config = dict(
    d_model=160,
    router_score='sigmoid',
    normalize_top_k=True,
    init_std_router=0.00972,
    head_dim=32,
    norm_place='pre',
    optimizer='soap_variant',
    lr_head=0.00624,
    schedule='wsd',
    decay_shape='linear',
    final_lr_fraction=0.1,
)
Below are experts of layer 10 (counted from 0) of a mixture-of-experts language model. Rows are named router (the router's row for the expert), gate (a neuron's input weights, with its number), up (a neuron's input weights, with its number), down (a neuron's output weights, with its number) and show model dimensions 0-159. Each number is 128 + 24 x the weight over its row's rms, rounded and kept within 0 to 255.
After each expert's rows: "comes before" lists some tokens at least twice as common just after its tokens as in all text. This comes from a sample of Wikipedia text that the model never trained on. Tokens count by the router's weight.

# expert 15
router [ 74  77 163 132  99 132 106 119 131 157 128 145 125 121 130 146 159 136 164 132 139 159 122 117 184 127 133 120 130 120 121 125 146 141 130 105 142 109  96 159 124 125 100 124 139 113  73 108 141 106 161 116  70  90 138 118 141 133 120 143 162 105 132 125 102 149 130 129 180 123 152 156 144 187 111 110  94 136  89 152 110 117 115 128 172 124 145 185 132 115 149 105  70 122 151 124 113  93 150 158 122 129 144 151 161 190 164 105 153 111 134 117 129 123 112 100 167 100 134 110 123 125 161 125 170 143 120 126 140 109 130  86 161  95 139 105 144 121 124 124 139 153  97 133 121 111 125 150 125 119 168 148 115 146 117 139 171  86 155 154]
gate0 [ 85  78 108 148  99 143 107  97  98 128 114 123 149 158 116 101 137 121 108  80 127 112  92  86 167 133 130 139 122 144 139 111 143  94 157  93 138 116 123  76 151 139 108 141 116 148  86 134 129 107 136 143 115  97 128 145 112 121 117 131 124 113 108 103 130 129 140  91 150 116 121 130 133 112 111 126 113 110  79 145 142 136 171 111 102 125 115 142 128 115  79 131 108 131 143 113 142 170 136 160  94 182 116 118 146 174 181 137 142 116 132 129 149 143 109 135 179 132 151  94 119 127 176 125 128 109 118 146 126 113  94  96 133 133 176 120 179 119 106 153 141 127 118 176 170 118 139 150 178 130 128 128 140 133 100 139 139  61 176 140]
up0 [107 136 108 148 123 143 116 115 181 171 122 107 127 149  99  90 105 152  99 120 105 121 111 136 128 135 128 144 157 142 134 135 135 106  80 115  87  90 122  86 117 162 107  62 142 197 133  99 138 151 154 107 120 155 112 129 143 109 132 133 140 112 129 121 102 128 138 121 150 148  78 131 140 134 149  97 109 142 145  94  86 122 111 110 133 119 167 135 121 122 118 190 120 124 149 147 121 124 116 117 121 142 127 136 171 139 176 109 121 118 138 138 142 133 149 133 149 109  94 105 138 115 192 114 148 144 140 107 110 148 166 110 124 145 107  95 167 102 111 141 121  76 121 128 138 120 142 146 124  87 148  97 177 101 146 113 162  96 146 186]
down0 [146 124 162  86 104 120 186 129 123 154 103 112 125 109 129 112 163 125 148 134 101  93 158 168 138 136 117 110 124 144  90 104 159  99 141 105 139 160  96 122 145 166 110 131  93 117  90 136  92 132 101 137 101 112 107 108 184 152 128 107 157 125  87 130 140 131 159  71  75 127 109 109 148 144 134 110 133 120 144 102 129 149 155 104 111 106 145 102 122 121 155 118  86 148 135 116 155 162 175  93 105 101 127 115 155 115 168 188 120  82 113 143 125  76 122 123 105 134 108 123 133 109 139 135 121 152 102 122  94 100 120 130 111 130 100 129  82 126 127 139 152 130 153 119  75 139 132 115 139  82 116 140 161 150 118 156 150 142 120 136]
comes before: " the", " a", " his", " its", " her", " their"

# expert 51
router [123 112 158 121  79  90 110  94 106 128 107 150 147 136 151 162  91  86 134 168 133 149 126 127 140 122 109 107 133 120 126 100 141 118 110 152 121 129 120 101 149 123  91 150 155 127  99  96 115 107 146 111  65 119 123 109 145 137 178 124 150 115 155 126 125 164 129 148 160 108 159 135 135 132 124 133 134 125  86 140 109 145 120 122 138 137 126 163 134 128 131 155  87  58 113 174  89 140 140 113 112 124 132 150 134 148 172  97 145 128 133 146 140  94  71 120 144  62 153  74 134 127 151 117 144 150 123 141 111  82 103 107 158  92 145 109 111 140 127 127 140 154 104 148  93  95 117 122 144 147 173 149  96 149 130 101 137  83 136 112]
gate0 [186  91 121 138 122 108 133 159 115 183 130  91 135 106 157 108 108 163  92 123 144 110 169 169 160 123 149 120 140  97 138 136 163 131 142 144 133 111 146 114 148 120 163 127 108 156 141 116 140 144 134 138 138 125 107 130 160 100 132 116 132 113 128 133 119 170 144 108 115  86 164 135 120  90 134 151 154 141 128 120 102 190 177 142 110 123 102 133 114 106 135 126 103  94  91 131 131 170 107 125 139 111 127 136 120 147 170 136 148 133 129 172 188 144 173 149 107 131 177 121 107 140 105 175 105 164 124 118 109 117 130 178 154 118 152 124 114 153 124 139 126 108 140 140  95  67 131 108 145 109 166 143 117 133  95 132  84  96 127 109]
up0 [143 122 109 124 120 122 118 143 105 134  82 127 131 103  83 124 120 135 103 133  64  78 125 154 121 130 135  83 118 114 120 103 113 119 125 140 122 113 120 147 163 136 147 128 121  79 112 114 122 129 132 165 120 124 178  96 128  97 178 116 159 149 114 148 120 142 164 117  71 124 129 105 127  91 134 147 141 119 111 152 128 125 126 129 101 122 115  96 104 109 138 157 130  90 104 133 135 161 122 139 143 118 165  90  92 127 147 110 141 147 164 161 156 199 148  90 128 107 169  91 171 120  79 113 121 139 123 104 164 126 101 165 116 147  88 102  86 119 149 106 131 159 156 155 123 111 140 115 138 123 153 138 117  88 141 123 104  90 124  90]
down0 [110 156 136 160 172 126 125 136  85  88 115 114  94 134 145 111 116 163 115 110 129 145 105 124 123 168 142 152 127 122 120 138 127 151 121 161 122 127 130 110 172 127 125  98 125 111 102 175 147 136 135 135 173 116 171 104 167 123 150 101 161 124 162 125 149 102 132 145 122 122 102 162 140 115 104 156 127 132  99 137 123  79  95  99 141 153  94 117 119  94 139 167 116 160 107 130 123 115 139 100 127 120 131 111 102 115 124 142 123 167 123 121 100 145 154 113 124 108 118 182 144 136 146 138 145 142 116 125 124 167 122 156 137 140 152 148 153  99  80  85 126 155  71 120 167 186 114  89  90  58 129 101 154 106 116 137 104 115 161 159]
comes before: " the", " he", "000", " a", " she", " his"

# expert 82
router [ 98 132 152 129  72 126 163 123 117 149 106 132 137 109 125 155 148  98 169 154 123 147 139 120 152  91 102  83 118 128 124 118 122 118 133 151 164 131  67 112 125 130 126 113 134  98 129 110 142  73 155 140 126  98 152 113 104 128 150 144 117 102 169  74  75 160 158 125 126 124 124 130 121 144  91 127 146 144 121 105 106 151 112 115 167 125 108 196 137 127 112 120  93  89 149 164 131 123 125 153 113 117 134 143 177 161 180  97 120 149 109 162 148 127 106  89 147  99 115 102 119 123 176 129 127 135 121 161 117  94 125 105 169 107 101  89 146 129 120 121 146 117  96 165 116  92 130 124 132 120 162 136 118 140 110  88 135 100 110 154]
gate0 [101 120 144 147 103 111 169 126 172 157 118 129 134 108 163 169 107 137  94 117 110  85 103 118 123 126 107  93 104  95 149 114 116 126 111 104  96 116 125 188 154 162 104 174 105 128 124 161 151 103 139 131 169 132 136  82 128  79 173 138 143 115 154 150 122 137 105 127 158 175 125 134 151 141 130 151 194 123 115 157 132 147 111 107 128 131  99 102 193 154 141 139 107 145 149 126  91 110  97 150 153 139  93 125 136 154  97 114 103 162  92 117 136 124 120 130 130 108 101 133 161 118 134 160 160 159 122 118 107  88 107 124 111 179 125 146 117 118 110 138 105  95 145 130 154 114 117 108  96 145 126 108 157 137 124 133 141  88 109 148]
up0 [ 94 109 116 136 171 132 124 130 125 107 126 140 135 133 168 129 139 157 144 148 112 127 150 104 112 135 153 132  72 129 141 160 119 131 133 148 129 124 148 124 119  90 139 126 117 115 130  74 115 135 104 131 125 129 106 120 159  97 110 151 153  87 148 138 133 150 126 155 111 172 128 104 146 161 145 110 101 167 101 150 127 156 141 108 108 115 118 147 116 137 131 132 155 160 129 108 152 144 134 108 201 182  82 131  75 113 135 160 153 138 131 175 119 204  73 123 102 111 156 137 163 100 151  96 135 148  94 127 144 111 188 174 152 111 107 118 133  95  89 113 114 146 129 101 133 142 166 123 144 126  92 128 137 132 114 108 124 153 144 123]
down0 [115 119 146  99 151 117 128 151 130 134  83  86 133 106 145 146 134 110 117 156 104 142 103 128  94 108 119  86 117 125 132 145 158 123 123 128 114 135 156 118 125 113  97 157 182  83  95 100 117 114 138 106 115 125 101  82  96 156 140 103  78 143 123 183 168 111 146 129 145  86 130 156 116 151 152 134 150 113 148 109 183 142 145 142 141 158 115 108 149 161  85 104 149 145  98 118 144 115 153 151  96 144 128 124 110  79 106 134 115 146 166 150 140  90  99 144 114 100 103  86 128 138 101 106  95 138 119 130 154 137 133 138 145 160  59 125 127 138 139  97 163 162 119 105 124 121 131 133 117 123 134 177 130 130 137 176 113  93 123 164]
comes before: " and", " but", " the", " which", " including", " where"

# expert 4
router [ 94 138 137 116  93 123 128  88 100 180 144 187 127  62 147 130 114 124 160 153 161 168 145 122 129 131  78 116 124 118 161 103 164 100 139 128 128 130 130 129 127 135 118 113 143 125 131 128 142 125 170 116  86  98 141 107 151 114 161 136 150 118 173 113 106 152 108 124 166 131 112 125 106 157 112 141 147 148  97 127  80 145 103 144 163 142 136 175 161  98 151 135 103  87 134 123 123 119 139 162  79 114 124 151 132 189 162  88  98 136 138 151 141 153 117  98 137  98 147 102 111 107 166 117 125 132 136 146 122  98 154 115 165 119 136  98 143 112 155 123 140 129  80 141  97 119 132 141 144 124 149 145  90 103 137  92 165 137 104 139]
gate0 [141 141 105 127 132  93 150 116 131 148  77 118 155  89 134 102 162 148 148 123 159 142 110  98 122 143  79 103 143 131 173 124 182  72 141 137 148 104 145  98 126 133 122 143  96 120 117 142 105  98 128 137  63 124 148 171  93 126 164 127 156 115 129  89 121 130 136  79 145 132 117  95 149 104 102 157 146  76 140  64 142 117 134 128 164 141 102 132 117 135 142 126 109  95 135 147 155 169 134 126 130 118 133 158 127 167 126 152 106  98 131 133 103  99 132 114 158 161 169 100 130 113 139 150 134 144 127 107 134 120 142  81 133 131 120 120 114 117 133 108 151 122  77 143 111 173 148 110 140  97 110 144 164 140 130 116 108 144 115 183]
up0 [143 116 119 122 113  82 121 145 145 151 184 104  74 110 127 126 107 117 146 131 128 143 120  71 137 118 101 164 162 158 133 113 166 121 126  89 118 134 116  79 113 155 115 149 149 130  90 119 134 123 122 134 131  78 114 130 149 131 170 140 136 106  94 154 105 101 122 124 140 122 110 129 149  78 130 109 136 150  76 135 115 108 100 148 123 120 115 128 151 158 120 136  94 130 149 127  90  71 129 110 124 151 124 159 130 105 169 135  69 127 135 104 152 149 109 104  75 155 132 125 140  92 138  94 155 129 111 135 143 119 111 114 121 106  91 138 150 120 128 122 159 121 128 182 158 109 167 156 192 105 101 121 101 112 127 130  96 100 146 104]
down0 [160 109 152  88 126 137 137 106 167 135 167 125 156 104 127 126 145 163 137 161 126 139 104 115 133 161 158 126  98 137 186 120  86 160 164 148 137 115 147 170 118 156 140 178 127 117 166  98  87 129 159 112 132 188  91 174 123 145 101 116 174 120 141 131 142 165 121 128 117 179 131 136 140 124 137 124 143 131 115 172  95 163  98 131 129 111 178  97 135  82 138 128 124  94 103 120 177 109 148 136 166 121  93 156 112 129 115 124 121 118 132 114 114 116  83 113 120 154 119 113 102 128 148  91 103 144 137 135 124 131 120 117 121  97 150 161 101 128 112 110 146 124 117 159 110  95 121 181 187 118 132 126 129 123 133 159 125 127 135 126]
comes before: " the", " a", " his", " \"", " an", " its"

# expert 62
router [114 124 162 184 144 122 149 145  97 131 128 170 148 148 160 135 133  73 184 137 136 176 166 148 110 164 125 114 125 162 129  75 106 137 148  85 152  85 123 130 139 135 142  91 152  92 111 129 144 110 181 142 119 101 147  79 112 112 137 117 183 104 131 112 117 157 135 133 165 106 153 179 111 146 133 147 140 138 119 151 109 142 105  92 156 151 108 194 118 117 138 133  84 130 139 143 122 112 149 145  93  98 119 130 156 145 152 128 155 129 159 110 142 139 132 149 131 151 119 147 121  96 114 126 145 155 128 141 127 116 138 102 136 117 128 144 119 104 114 112 137 163 108 137 128 105 121 130 122 112 175 168 142 175 137 114 131  95 164 150]
gate0 [139 113 123 167 179 159 178 104 147 155 142 133  78  94 113 127  90 152 109 123 132 169 119 120 107 130 126 143 156 160 132 142 106 142 113 117 161 153 125 119 139 142 151  92 165 112 112 132 120 153 112 173 129 139 189 133 122 100 141 144 171 132 101 109 107 101 152 113 136  95 127 115 141  58 113 111 125 142 102 120 136 157 141 144 111 136 134 120 138 137 161 136  71 139 137  98 126 132 164 139 126 138  80 132 119 164 159 170 148 162 128 121  81 158  88 163 136 160 126  81 114 145  86 174 135 123 115 128 119 131 123 107 117 134 135  99 105 141 121 103 143  87 159 154 183 139 119 128 106 126 157 128 140 127 135 114 137 142 162 122]
up0 [141 133 132 152 132 105 147 129 119 147 120  65 132  83 128 122 136 129 120  86 133 131 101 122 123 154 108 128 121 137 141 124 118 104 121 127 163 123 141 137 130 103 114 133 113 130 139 143  94 123 151 125 132 152 127 176 139  90  90 123 135 121  73 112 124 136  75 145 125 124  96 155  81 127 144 106 116 120  86 135 141  75 170 153 136 132 126 139 106  98 167 100 106 170 158 125 141 137 154 138 146 147 135 164 116 136 153 113  98  75 126  98 117 140 122 129 111 186 127 135 138 125 142 107 149 148  94 197 118  86 117 127 136 126 114 137 182 119 135  83 120  78  94  96 145 150 124 188  74 111  96 137 118 132 155 122 119 159 122 142]
down0 [158 135 141 104 112 131 117 155  78  82 117 112 161 164 139 147 131 121  96 103 138 113 110  83 117 105 173 135 138 166 107 138 169 101 164  94 137 113 137 156 112 133 172 119 177 150 168  97 112 178 170 134 160 143 103 108 124 105 150 134 155 152 146 130 127  97 122 143 100 104 161 152 146 141 120 119 116 149 147 131 115 122 130 175 143 176 132 114 125 125 123 145 119 130 148 127 116 152 118 146 177 120 152 188 161 149 147 141 127 139 142  96 154 117 170 133 110 129 138  96 103 119  99 116 148 107 146 114 154 160 133 135 128 148 176 137  83 148 105 151 121 105 138 152 126 163 126 174  88 117 101 155 160 100  91 128 135 116 131 137]
comes before: "  ", "\n", " 1", " 0", " \"", " 2"

# expert 44
router [132 104 120 157  98 142 131 148 130 133 145 152 155 164 161 124 116 124 129 180 159 121  87 130 106 103  79 134 145 138 151 135 103 128 152 159 104  92 128 159 120 162 168 124 160 163 119  79 138 141 148 137 149 129 147 150 103  80 173 170 162 122 161 110 104 125  88 151 177 102 129 135 117 117 106 142  81 128 118 142 138 122  98 133 162 125  68 166 115 104 114  83 129 119 141 132 138  90 134 133 120 150 103 149 131 135  80 162  90 162 103 136 130 101 139  65 190 103 111 118 157 139 134 109 124 129 113 111 112 157 150 142 142  98 151 103 110 110 117 142 155  99 104 123 117 107 144 124 130  95 138 117 129 145 129 109 122 133 119 129]
gate0 [114 152 116 169 130 141 120 115 132 157 167 135 135 159 109 131 119 163  75 158 107 103  97 140 140 153 107 137 110 137 161 118 133 124 142 138 124 135 162 123 147 145 207 134 136 167 139  70 146 119 136 127  88 147 123 125 148 112 119 145 123 121 115 131 106 107 108 127 129 121 122 147 100 118  88 120 151 109 129 159 143 146  66 109  86 151 122 154 148 103 118 144  97 130 147 120 151 110 129 146 113 123  82 170 133 140 132 127 146 181 159 135 116 143 165 108 141 152 106 106  97 117 125 142 179 110 162  87  98 148 152 159 138 172 163 107 117 136 131 148 143  98 172 104 148 133  93 122 123 151  98 136 138 125 167  94  79 132 159 149]
up0 [138 163 130  96  95 141  98  77 123 149 156 126 106 127 126 105 173 138 130 121 132 181 103 100 110 170  97 122 122 143 126 110 141 109 126 167 130 140 123 116 157 120 105 122  89 153 155  69 111 141 142 135  54 132 127 119 107 115 106 116  96 146 163 109 136 129 139 129 117 137 146 114 114 175 133 131 143 118 135 146 120 145  81 165  97 138 136  74 101 119 106 160 106 148 125 105 146 112 145  92 142 200 120 139 117 112 120 156 117 124 118 141 109 147 148  99 118  97 126 174  90 131 126 149 119  85 123 149 155 106 123 105 161 105 111 129 149 162 134 125  99  92 113 135 127 113  82 160  94 146 102 133 142 163 130 145 146  89 149 153]
down0 [114 156 147 127 140  95 114 161 133 134 120 152 155 112 154 127  80 136 153 121 136 150 130 137 103 124 136 102  84 139 130 133 114 128 146 121 158 120 160  93 149 155 101 129 105 176 110  70 130 136 170 106 167 121 110  91 125 164 176 107 146 126 151 115 159 137 130 123 113  50  99 158 134 134 141 152 142 119 127 160 134 150 103 177  99 110 124 124 121 103 143  96 114 100 141 110 143 125 133 100  91 183 140 146 155 111 113 105 119 150  73 123 119 126 177 155 116 136 130 116 108 100 163 128 141 100 132 127 116 106 124 123 135 117 159  74 113 132 103 158 125 133 149  96 111 137 129 154 105  96 125 108 115 169 105  73 166 114 123 145]
comes before: "\n", "=", ":", " |", " of", "\n\n"

# expert 73
router [ 73 103 152 111  97 109 148 110 129 133 131 120 126  96 131 132 144 106 150 154 153 180 151 153 146  98 144  75 130 134 162 106 164 136 147 159 146 144 105  95 124 143 101 107 127 105  95 111 118  90 133 118  68 112 143 125 140 122 126 140 148 105 146 124 108 175 156 107 146 124 105 121 152 136 106 141 151 130  85 132  94 143  99 146 159 105 136 154 141 107 144  89 105  80 132 177 114 132 148 124 128 108 127 158 149 158 162  98 134 139 104 118 113 117  99  82 123  89 127 119 121 124 168 148 124 150 118 123 103 111 126  59 154  75 126 114 149 125  98 125 118 109  91 176 109 102 109 109 129 140 150 130 141 144 106 123 175  99 150 132]
gate0 [120  92 118 181  92 148 147 108 142  85 111 125 106 129 157 152 160 137  94 118 162 117 127  81 119 121 163 111 114  98 166 171 125 113 167 114 107 140 139 115 129 137 121  81 125 121 133 149 108 151 129  92 118 137 130 160 133 111  95 166 119 125 131 145 161 135 165 143  82  86 109  93 128 142 117 117 151 114 120 136 135 136 125 152 119 109 152 146 108 124  86  82 166 109 135 117 149 101 120 121 143 130 112 181 126 136 126 129 145 157  76  98 104 133 147 128 159  99  79 150 159 110  96 107 164 139 174 117 125 181 127 106 127 142 138 156 159 138 116 125 106 106 146  93  85 137 137 113 128 126 144 130 134 113  72  86  99 129 160 124]
up0 [147 136 133 119 134 104 140 145 115 144 139 129 162 153  90 130 131 147 137 150 108 105 126  98 103 116 107 170 125 115 109 100 136 165  89 126 162 139  86 177 115 130 130 121 125 152 153 119 115 113 137 127 110 175 110 162 117 147 102 133 128 173 147  88 123 129 109 104 129 108 150 141 133 130 125  82 143 112 136 119  91 126 130 144 134 100 110 159 139 134 117 151 105 124 153 107 119 167  91 165 145 142 123 121 127 121 115 130 151  96 132 180 192 140 131 146 129 175 149  93 127 127 139 117 105 163 121 172 148  76 134 170 139 116 149 166 112 130 158 129 185 149 109 149 102  54 120 157 144 105  66 125 143 136 118 142 159 102 129 156]
down0 [119 137 100 147 116 170 170 154  81 160 160 113 108 181 136 123 105 142 109  96 128 143  93 131 133 132 131 150 131 142 144 128 128 132 145 149  90 108 116 140 123 129 126 122 111  96  81  81 114 150 158 141 178 137  90  82 138 123 135 135 136  77 142 120 176 118 120 147 111 119 128 124 152 124 102 113 104 144  62 105 108 142 116 125 114 137 144  90 109 118  84 113 146 144 158 138 117 137 138  98 149 140 115 138 163 121 132 141 129 132 121 147 133 153 110 171 118 184 130 142 154 141 105 102 165 169  99 189 124 135 110 137 146 136  97 112 145 101 173 114  90  98  91 109 113 138 121 121 142 141  60  98 121 111 108 142 120 151 129 128]
comes before: " the", " a", " and", " which", " by", " who"

# expert 75
router [ 95 109 141 147 104 145 104 120 110 125 103 184 155 143 143 154 147  87 158 157 123 144 163 127 111 133  88 127 120 123 166  91 114 137 158 135 111 138 128 170 145 121 151  83 152 110 137 134 141 148 170 123 121 121 121 111 115 131  96 110 147 125 145 117 112 141 148 116 182 113 177 179 116 143 129 129 104 148 113 107 114 139  65 135 147 128 112 168 148 102 122 117 114  96 123 128 128 101  95 146 131  81  99 189 148 130 133 103 174 135 140 111 108 124 106 130  95 101 143 133 146  95 127 109 101 123 110 146 105 126 123  97 144 123 124 132 105  96 126 105 141 162 115 109  37  85 169 155 118 124 141 147 129 144 167 125 135 112 137 146]
gate0 [162 117 145 134  76 155 162 118 126 130 137 152 134 114  85 116 168 143 120 100 106 134 170 105 155 137 103 133 174  93 104 145 150 128 103 127 119 111 118 108  97 159 149 116 122 115 132 135 151 159 124  77  76 114 174 108 121  74 133 120 134 165 101 107 107  83 113 128 133 162 151 139 122 131 132 151 114 144 155 128 108 109 151 167 145 106 129 138 155 110 106 149 108 139 125  90 139 159 125 122 144 164  94 149 179 131 129 106 108 136 123 148  95 128 118 142 128 123 163  94  94 168 113 128 131 140 103 178  95 155 143 120 150 163 111 132 133  98 146 175 147  94 116 153  94 167 132 132 174 147 141 140 131 162 122  90  95 117 145 116]
up0 [ 98 101 115 153 128 122  98 134 145 136 166 137 129 147 100 103 175 108 181 111 183 183 137 141 128 145 106 123 113 127 134 113 114  97 130 113 105 107 113  94 104 159 139 143 166 140 133 116 141 134 118 153 106 151 149  92 173 106 118 120 128 133 102 113 142 121 120 129 148 126 150 140 125 134 109 129 180 187 105 138 151 121 137 151 118 117 125 153 143 134 113 142 134 145 107  94 142 122 138 178 158 145 106 129 117 112 150 152 172 144 165  68  92 148 132 124  94 150 158  81 152 103 134 139 117 162 112 124  75 135 163 153 116 131  96  97 104 114  74  90 155 143 129 113 126 153 146 108 148 137 186 129 116 135 150 126 137  93 127  95]
down0 [148 141 159 136 131 144 137 129 126 170 134 162 157 179 126  96 113 116 110  99 133 100 120 177 156 124 123 106 147 111 121 119 112 120 109 121 173 150 134 102  97 111  86 140 151 126  97 179 165 148 122  88 160 110 154  92  80 107 111  94 111 137  86  93 127 126 152 114 166 121 136 164 138 160 109 142 132 131 130 123 119 149 116 178 109 148 143 149  99 138  73 109  92 150 110  97 154 121 125 161 132 148 105 137 149 119 146 144 143  90 131 109 124 147  88 156 115 125 159 135 163  91 127 109  79 146 131  74 120 148 153 136 135 142 126  98 107 114  98 156 149 147 112 113 112 141 147 120 105 130 135 107 155 138 171 108 119 112 129 183]
comes before: "\n", "  ", " 1", " \"", " 2", " 0"

# expert 57
router [105 165 146 174 129 108 124 111  91 136 101 180 134 139 131 146 135  82 130 124 133 150 116 134 111 127 120 115 131 149  93  97  98 127 126 115 152 127 162 161 136 118 150  94 149 134  99 133 157  79 201 122 112  98 144 130 125 105 132 108 184 137 120 111 146 157 120 109 160 101 150 135  92 130  88 137 122 142 132 147 125 149  90 104 134 141 112 176 105 107 143 110 137 100 134 131 148 111 116 122 104 106  66 157 142 165 156 100 166 170 161 128 152 152 129 169 120 114 108 148 133 130 119  92  90 130 144 129 135 103 115 108  91 127 145 144 136 102 100  94 149 151  75 111  87 119 138 127 121 122 153 149 103 175 160 112 141 129 129 153]
gate0 [150 101 179 109 133 131 144 166 111 108 164 135 135 137 126 155 145 127 136 156 110 127 118 121 130 115 108 149 102 154 146 129 129 123 160 127 135 148 130 161 118 156 123 122 132  90 185  73 149  94 114 137 150 139 138 139 145 105 149 129 159 177 142 138 132 125 113  98 146 138  92 104 125 144 125 171 124 157 145 162 114  98 111 124 114  89 109 119 135  96  97 140 106 147 164  78 151 136 105 135 184 123 141 113 157 149 170 103 117 118 131 101  87 146 107 135 192 116 143 130 143 140  89 142 137 136  81 157 134  74 130 120 141 123 160 128 126 150 120 140 106 139 113 165 136  90 173 136 121  91 119  82 119 117 164 119  92  78 120 153]
up0 [116 133 158 160 122  86 120 108  99 123  95  95 105 174 169 169 147 157 122 130  89  96 127 126 139 157 162 150  98 137 124 102  76 141 154  97 134 146 127 140 165 152 115 163 168 149 130 144 101 115 130  91 136 136 145  98 129 117 124 150 137 132 120 106 158 138 133 153 145 140  95 109 168 128 106 140 125 156 131 203 133 139 146 105 113 125 135 115 121 154 121 140 108 135 159  98  96  71 144  74 130  99 117 120 202 131 113 110 124 124 107 111 116 135 134 132 139 130 128  94 142 160 133 139 112 153 127  98 130 120 101  96 131 136 133 122 167 152  75 113 158 130 131 125 178 150 107 122 123  96 160  71 136 150 126 120 121 140 100 139]
down0 [135 145 158 132 146 134 139  98 109 141 115 107 140 110 115 108  99  97 126 136 133 139 126 128  74 133  94 118 115  72 135 152 110 147 115 151 129 161 113  99 142  93 132 116 152 142  97 103 145 140 166 149 137 139 139 102 114 161 138 137 132 161 140 115 177  97  92 137 133  98 132  97  80 154 132 107 126 104 137 133 156 106 125 146 107 118 110  93 128 143 126 120 135 103 116 141 131 153 122 159 143 174 151 123 110 165 168  72 121 138 114 102 134 102 134 116 147  94 114 118 143 128 164 116 123 159 129  71 122  99 179  93  91 155 120 113 173 100 114 124  92 141 149 179 111 131 119  95  88  98 149 131  76 148 130 143 149 136 193 111]
comes before: "  ", "\n", " 1", " \"", " 0", " 2"

# expert 120
router [102 124 157 135  80 106 135 146 150 109 117 151 115 147 141 143 154 121 158 137 147 138 123 126 160 121  92  96 176 144 145 118  92  84 169 169 112 100 133 118 100 141 151 113 139 154 127  65 106 113 161 140  82 122 159 110 107 125 144 158 160 129 160 135  88 128 129 103 156 100 151 131 118 135 129 168 153 153  85 138 130 157  86 119 174 135  94 138  91 104 152 114 129 126 142 144 159 106 152 120 116 149 105 163 145 133 126 165  98 180 109 130 160 107 143  87 166 104 129 122 117 116 176 135 103 107 149 140 135 111 134 143 132 150 125 121  97 108 120 158 133  99 108 121 159 100 118 170 155 136 150 134 136 144 136 110 137  89 169  96]
gate0 [ 99 128  77 115 148 133 103  97 141 168 136 131 150 119 122 151 117  97 105 120 111 113 165 139 116 135 172 133 112 103 135 181 118  89 157 142 126 141 141 101 106  95 136 117 141 154 102 105 131 124 136 139 121 125 143 113  95 116 136 118 137  92 136 142 138 129 129 137 133 138 157  87 126 144 135 148 123 152  83  81 147 135  80 130 146 135 134 143 125 107 139 120  89 116 124 140 191 116 131 131 103 165 157 148 168 117 162 137 158 194  92  84 102 132 155 135 174  90 127 103 159 134 136 118 133 121 142 131 182 131 110 123 111 125 124 183 113 136 180 126 135 107 112  84 142 142  84 140 112 132  80 134 173 152  96 147 119 134  93 134]
up0 [ 98 124 111 120 146 150 100 110 100 149 109  88 110 148 162 133 135 101 129 131 151  98 135 117 158 130 134 178 142 118 126 131 170 154 159 145 149 116 144 101 132 134 114 147 125 125  83 147 156 157 124 135 155 152 174 130  73 153 121 130  85 136 106 140 161 115  81 137 140 128 123 113 117  79 154 126 138 152 114 156 146 168 165 134 127  66 114 146 144 111  98 116 160 146 144 140 126 172 135 140 153 156 174 151 141 125 133 125 158 115 133  86 123 125 130 128 143 147 139 105 102 134 118 103 111  91 130 141 102 111 131 124 108 106 116  78  65 124 128 129 138 104 153 137 125 113 122 148 117 136 183 180 154  89 110 106 170  79 144 106]
down0 [120 136  80 185 104 130 165  81 139 106 135 120 133 114 127 127 143 128  90  85  77 104 124  92 102 162 132 133 123 167 154  94 156 110 139 144 118 134 146 106 100 107 130  88 139 120 139 140  90 136 118 133 109 130 113 138 106 151 100 146 156 143 107 124 142 137 136 136 119 138 147 134 127 143 132 136 162 156 113 111 140 158 113 126 141 205 111  80 122 179 172 110 147 113 136 109 164 104 105 159 190 150 129  97 131 142 157 120 139  82 156 125 147 161 143 114 144 140 105 126 177 172 112 162 124 143 127 116 141 174 124 133 112 128 137 154 122 167 146  92 105 153 122 111 123  96 106 145  94 139 148 114 126 162 167 144 127 128 114 149]
comes before: "=", " =", "\n", ":", "\n\n", " and"